From a checkpoint of a small mixture-of-experts model trained on Wikipedia.
Size: 11 layers, width 192, vocabulary 32000.
Training: a variant of Adam for the experts, 358M tokens, 5456 steps.
Below are experts of layer 2 (counted from 0) of a mixture-of-experts language model. Rows are named router (the router's row for the expert) and show model dimensions 0-191. Each number is 500 + 40 x the weight over its row's rms, rounded and kept within 0 to 999. Numbers have three digits each.
After each expert's rows: "gets" lists some tokens that make up at least twice as much of what it gets as of all text. This comes from a sample of Wikipedia text that the model never trained on. Tokens count by the router's weight.

# expert 38
router:446465512502474490457480492502559548505482469488546536497495487424456453520516563535506494481476472439459446509513582506519423469488513537470537439469472526471486518482481460504487536512478548502450463515427508495480440486464534497518469473509506545535508540452482552526534530460471444459539431443490486560535491405473522486466514523510507479453553476426522513506503572553474461480488482497522523575500475615431569521564507549479502509541478566533466491545564474452507482490503539546485499461468506502589588478490436507509548492484555567551467452562552409466546597480507508623
gets: ",", " of", ".", " de", " &", " al"

# expert 52
router:408495498507558451447569499438501505565544476522531469475522448514452479520505434460546584448444455504427470521511440556473556521493546494538481507536542443524524550508496430446482493458473505457451516544522492560471486480529529556537548533509478463539421509488477484447480543398514518531514453474485510509421513447497465542536508532548523499481501506456555447568529457521516517570531396527499448464486552453506535574590542567555456447502557458500490449493466535542467463568527489515519464451562565530517479504502491501471550522478497527517543433505488480461452539542471543532
gets: ",", " and", "\n", " be", " or", " a"

# expert 54
router:588470473486442455536515508515436493520460498534491465477455506452568548460462574435490559509535521529578545504480517538480525480440523502442545435464572509479466457434500514547552501535501483496525539539422590503527480494540539412538515475592462521450486504515498447520505432486505514497532559563437553450565505513482433592470481523464537505567443509477510490521498498499483466477478523513520501543510479547439472551449501470563526498495441485553553547500538470414532453489526550572439455503482543537451496504473543471460517509547536536463553533513515498564580442542536512466
gets: " |", ":", ")", "–19", " –", " million"

# expert 11
router:446506544440438472491487524496510508427507503470512489481523473563488443504565475557461537501494466509451521492448487541557475472544507577578490495548588510498588450508477462474489463493524547500489495498518490510472485481558519511514563489492522461472532552570509491567514478538512498478421553416484472486560557572507483464470466506555455485492512477536492476420572503521401437516521381422456528546470512562432510458494514510445504482502501442502500515522458560507578496496461419491494521499611534506438530508471498485511561519493542461511506566450554546467476427462475545523
gets: " a", " the", "s", " be", " not", " also"

# expert 55
router:479558516440480464525600556491451497504508473515481524506587447538513469546514489515486537516525471461500537463483549554522473540476470420522539491458577464485489420470442531556546548495562562504474501447449481464526504455445473486453499547476433510509498473447550470454488509481481556395507456524479485552498563460597507496518544484525512525485458476457490453445396431499479482544539554475479585455453490451580520489504511514471509491483578505532489472491535528472444457547568525462447476481469524569494478552435513578467471501543556521476474551446497437473451534499504509459
gets: " the", "==", " a", "===", "=", "The"

# expert 14
router:462542508514484477534465543547504494472465471477485496503489477504493460514615534520507393467488439509492444519552490486470541511451512495599518478565519479521542466502556512517515450547497433510506498507454490466470596455518460493493490570496489459517511521407503438505532493512542524524467446430515448511508519517549406508503491469496492527598468462454394473496465427516549550499478502446555454562498532503443499474540527519456510452482444476518555500510451506529550473533464504403492459517510486474480487557560507471434481423538481500542509500489500553532636432540525556471
gets: " was", " is", " had", " have", " has", " were"

# expert 27
router:506483569480520541468526501451554462469464496480525496504445489510578513470486499478473540529566569510502507556472525541596513472502536548540467497491477467496463563478501509524474498501455492532507546476475527569567508481499587481561464526516461532507562487555443524459452584488572489505446522515560480508510489481472521451498492558471468578463516482516463478529480539505472568422562486530551428545541445482522549417564421415406445537503529567504514554395461562552572469452470490461564502483464533483534448533470449502478492532509473505522458481526480445497517502498423506483
gets: " 0", "d", " 3", "c", "t", "n"

# expert 50
router:482412470500547593536487453536507495496524574445415501423449486485512451477516582565407528519528502499403476569528455506525474503489496545487528520496418486489452469490493500535518474507493376512483504506468506537516553446478558467479494530513564522428502478524497496544466557437466521522489459441510576492465464495447478527506464511490499451517509519576495474518462527518499563462539530440517502531544508510512531534459476462490518527606557485547453451480492451518446557469510409494498488567479395454565511517537548512466451499499522495426448534552447505496497504479449523496
gets: "a", "e", "i", "o", "u", "k"

# expert 6
router:547503431539455540549553553484453601445535508534547470473489469483533466525535503453555466462471502424444471536538536553522475448478528547494522501471479439509496424500527485447469497432464540510484524521519537552536506467442487547485411484474486426477496457556517500559513575464512520485518483530533504534467553496432517542472509514493577420495500482463418532448581554518547401545460495553469450531515440469508519477554469479521519565449419508540436463535484496520449511542477581521507437499436488484532418545551513524513477478527533533476460441487529528500525469544468455489
gets: "\n", " and", " &", " /", " *", " or"

# expert 9
router:496508494482482483469518490577537491501530548534460580426540542412542524475555579467573594465509461448422572567543490483510489441482418481499504534502501429523521505474533464423529527486546511440499571551608529508474464518475488525491550507483466494483523473504549541502534475600541541517535535521516496563462513528450540545478457496489570476469443485528417523525503453520525472499488556480506521493459447461478465574450475470484489537478444567562492491557438532467444463520535456502472505514578497519555477463516521491526471501559429537484506469497500499474530540499460495596
gets: " and", " which", " but", " who", " including", " as"

# expert 51
router:503521499440510437534477555498529462500558497548545464552531473549485522515491384505567566458480426518461587517524468542540567510446528531486474490553472542479501542519570478458545448478489452514484467437478536491476520515486539529518452501491506557479497518506452479434499532510475529465539478501519522403537500498435455470513502499506493491535512513522585488485465447511522530456448461579507465479450412631504474456500535524533423463537553449520500513493447504517542563555559511553428583487377536525463497524482519487532478480520485457455461492489496554508501468515586519486
gets: " (", "A", " for", "C", "born", "S"

# expert 13
router:497534523566471502502517456536590478414558501561473525459462604532519498489482433467463542451432407519455513489544478503529462470505554481509509549498493545506572505564476444544471436533497503442541499480504486474469484576521476454538522482367513534515464473519487455458434514493494467519489486535522522455589511460505467477495495443523483504465558458593529579507542566451551511511525490537541492429496534455507495503561427550491506536546548466482478451553542502402519484486471508473417476482567494492520532494528558444465491534503501482469530563539435478490438523508494492502
gets: " in", " the", " at", " on", ":", " as"

# expert 60
router:547519483499565468414523515501537471502524463544424558503533483408500482500457567492497524536546518511588459482574498505489427567466507495524565545522499472445477533536451501500546546466484497527448504546484526435504479488422545525487540485583481504547510592538496514605432557474487528496442511488465514497543500531504504483569469468598542517504457511526500502495491495545538555446475486420527570437499436458533542524446547531443496448474462454496450513469561565498499580533479507594476480512447533460491515512479500513542509468512447515541505500501515591510569513455467526529
gets: "\n", " The", " He", " In", " It", " This"

# expert 30
router:485476534486578579462484452530500503481458478511486516477454428584485401502466414482505458505578477512525454537488541501456492499514486492590501468482491457558571484547508486528578497511449498464555491521526417517495585455507510547516518487516529495456526518479524485489517461573464531632576581471452558487441506479510527527479479545533469500532521525515532487514499453455463521481449458447486544466495508545509509499481566547531469457561501439520435475597496491458532471567448550466507534519502613499523441507512490499490499561572519492484466570465453489511453475451488493531
gets: "ed", "s", "ly", "d", "ing", " new"

# expert 53
router:488518478466473461531521578506519437558453485535499506523489475513452505564569481446544463482453482460531460484452494537504418514504561522472501515534519519469534537487424538537497494554441529475551493470494519505494510558538440512531504514504535506512515604500411489526545492510491584516477501546463456514497473557414464523418564462383502498431436408466452539513553542499512509566381524518468523551475570523456477489494462463476487511550507513523514494535533478468530513424518494502516462502519465469449550463500521452499513409520533536521475473511502394451466470462536504420
gets: " of", ",", " for", " to", " from", " in"

# expert 8
router:462548531452521496526502544470493508478436533468541420494488459515514466526528457486499477512478516529466499488402530494525511466514537473540518505504498482477529467476483526564489456563447464536466459443424425443497507528523465471472481473485493515492495486486512488545511430531560518497432512497528494533574515533503465452568514428576527469555495512479523446485427466497504518456578471476524378464519521403385536455561527456509505514498504475496552475473475448453465488558487483433557447528545438462487521564490496454431515550459565554573475469510524519407426483484531539436
gets: " to", " been", " for", " not", " be", " from"

# expert 3
router:542488529525546471510458529581485475512508494523499500404535569469498519486564563514557465510539465504522515489561507518498511515510493475463469510539405545450541497518456431502532447575462446417450488554473483522563505581453465552475448507467490528546540571533481554544553560516498510523541475471541564453504465526529462525434513471508447518549464511425495525506418449483568433530523493530524507479545444439439496494474601513421461524562524498501505472558488529520552515572536469499459471433457486484438525496501467537449457448518542552549521446532575546491484491504486502508
gets: " |", ".", " ", "-", ",", ";"

# expert 4
router:540501469542482530511512557508437543515506536504483551485489448478516509451494488510509526428537504441444484472505525482553478524507458543414500489523515550487494432573513565521413443455460442488501498563492462505497525461492457527507480521456558577520536494570485590497532547522503582488431461500497515523472519547560462575495521510512468539490441490522445556601504434533526455479495469511508557497495506450512422513416483497540528460421527478476484462536501445501534435572462502524484459557546471541501480561465564518447528603449486510500506580465486512538551534470458538582
gets: "|", "-", " |", " a", " an", " been"

# expert 24
router:500544476529496598448512528583503520529491551465501531559519556492571508439554470555507520461530457528480580550532565432444473549468529529490498483443413529539548487510500519540517462510524480465533455509575463510441489450468514454520528462553470531586489518521542520508546459530471564513519454493496564482548450496553457553480514487518553499527500500497437542540469442487466468517479483445474484507468517509552496503478484444482474520486427559554463556551502490448482416474505575450484444475558475505460490525505481523564503416491386488421522506520459490541582425497464490466
gets: "|", " |", " first", "-", " ", " was"

# expert 16
router:493501438493538461545533505513457491500568502475541519506472547509496487435473536521433552474483451505522487453523583580561519535515500464565483496495478508505494528477476521516544519436559554518485571449501564477522455508499488482491500501531556533532501458435480473509465488445561449517443458545505561514555464591499460422529485525492436537491561528505503518470506437492476472473512558527490423459487513488448481511504523497609552479576561442497557509579466538541500441481589440439505425478537530521546410554459526495449537485475483522530494586410451513565481469477484522499
gets: " he", " it", " his", " that", " a", " her"

# expert 0
router:520520468562537528460519514531476482494501480451525430572499500546476547487561550539489524517499550447450462498473555517485531579431469434551522433497481450475516526492554497423549563481488466519534535459572454484493491497555531484537599482431529488482515507451574431455464512550492511515545549484462500532477480523486499564561451527412472496467498477514540435529438504462505415553546502410436527458428516450420462574491512476513518493520524491520484509592485506526483461472531554575512479512580490461474491442471483553574521484444475467474525508502502552529533568467486493517
gets: " |", " the", " States", " other", ")", " Kingdom"

# expert 20
router:503449495478560599522558406453505459517559546467435499482574438490449514440502590578487473464502450454533495480487516483524489582510536432491507503468503527503509554598463436504472520452479577512442536487499541527516436415537529526433464488508504598452520464539474538509489435473513433477508499529515421497488459475518470519520450504510421456502556475551512538557456523487535526479459517476499494502550480526518537529517539534476538478500477489529480415512502499512466540458501510524560558474483547534482464475530515557467543474525485497484575627533536462470504446548449501490
gets: "s", "es", "ing", "e", "ers", "S"

# expert 18
router:555490529492488493540450523549488514434471527528555550567529516492498457497573499534456469486458468488488535517524548509497582504536430489463498543481465524485417482447511483614496589509476543569564491443491469451519461539539519503488575479480481490497492446553501534588505411510467515505588523564496551419482472501444491490510494492449453495478501458501557588509546462575536550512535512520498453586416486443488472508537492495496510505500460525462468491557542525534564510435511448541499517528519482513428528488478506470543446482470456476425551474528480529543527392453500455507
gets: " |", ")", " with", ";", " in", " 0"

# expert 36
router:545514445543445564531553564514508502506421484446564432466514505514476440515503553496455497460534514425474514521514498536505436411499491524556506505457516525512482483451535475452432520462524494531516447519489467553464503482497526514453471449493464570481505427499550424566561554498526467571474488458485488518495447566529468509511448433509551556527457469425427487485553551514468504486498571558493544518535515503519505441536514488524518539507515522539553566559504515521478451529455541536434577571493582513600511487504431537484519501443522518560514527459510591532469541523536447526
gets: " |", ";", ":", " –", " -", " ("

# expert 28
router:477461464526491523521499533572534538512431477557501494519540537523563413535554563535525464451488489502528525523509530487521515471545495477480480569519506548553518568436490477538426505485532485453496571503567441533547488481407521569524488429485438604485461540518575502447510527513519549511473504561443491530474471517524516484471438527551483516502471458525497507538523492528426548528494503520550416513551489491444465512503536465516444430464574520490515569506487532489588558544445564516548543531449518452490533422468501557502465505488491561519554518502536454503482506448569422566
gets: " |", ";", " 0", " 0;", " 1", " 1;"

# expert 33
router:483522525526488557442576478457543481579507418551492415492468501504503540420426450483474493456539429540428475491483571438549472488558457493497547525485443547472514495522489514455486539574484479540542502447546520540445570516498452428533534481401492416555504442446498531537547570436527430494574531504458497487506537499545515471485500566429502483495560454468492519542536555538515493478475467519489534485512529432510496469537492429513535528490571520515478468494469531482517402498458545484460523509558524545484495492482484471495500484479486540468471553519473575557436547488510553456
gets: " the", "-", " ", " 3", " 5", " 4"

# expert 2
router:462535508524521479510511527501514472494503532633547589469457458492477564495459526470530540473462451504450480484572516486469445501513534505497513549528493537482548494472481545399559476483489468571474486575439501453461506478517509516454513495514508474471535513517552514472515515482513457530440546536502516558451493458503603477461491493431556576501529532557435470538613440506448472500569413488501465450541510462480504530509483456477486452493507543457512526506474550519525396561493503476462486548594512530538516482507502463507513534467467506547506455513558490538543616549507569442
gets: " the", " and", " in", " January", " September", " 1"

# expert 29
router:551469471531418553497497524503515466486448468487493550513485484488410502473524539519466500444411498463473504464449480577454473442562517441479513568493532490617546444493527546516467544529462584469509497510514404489443470565541536541470479536529509473519546545558524484460549515458486419526506524422520555460428526512517474548522546464499515435517514466469450552481489457504494462506486525539451509480457466493559543571495479546506490561496486500487519478560493539460451496536480467580476519566530500518499580445423512464487551504490453517555483493558490478390470468506495472426
gets: ",", " of", " and", " in", " for", " from"

# expert 19
router:501481533486474499487453488490484511430552574516437429493473547553499472508421482495543546479438562546519517489474490427516536563451447480450488466484484537524488486519560534491471521500457466513475543436579450514453487557499474479566495442458491466502540595454558516461558486568489511500539522371582477499539475467544487491542452527415561464519497503529512515507495532410496470579435523442521506536491536514532516422567477518524477511501449495457463504491551506517483504503461574525510505494537569431424472458527516462555478469552525477461479424528520564546529506496472450515
gets: "th", " |", " km", " years", "st", " ft"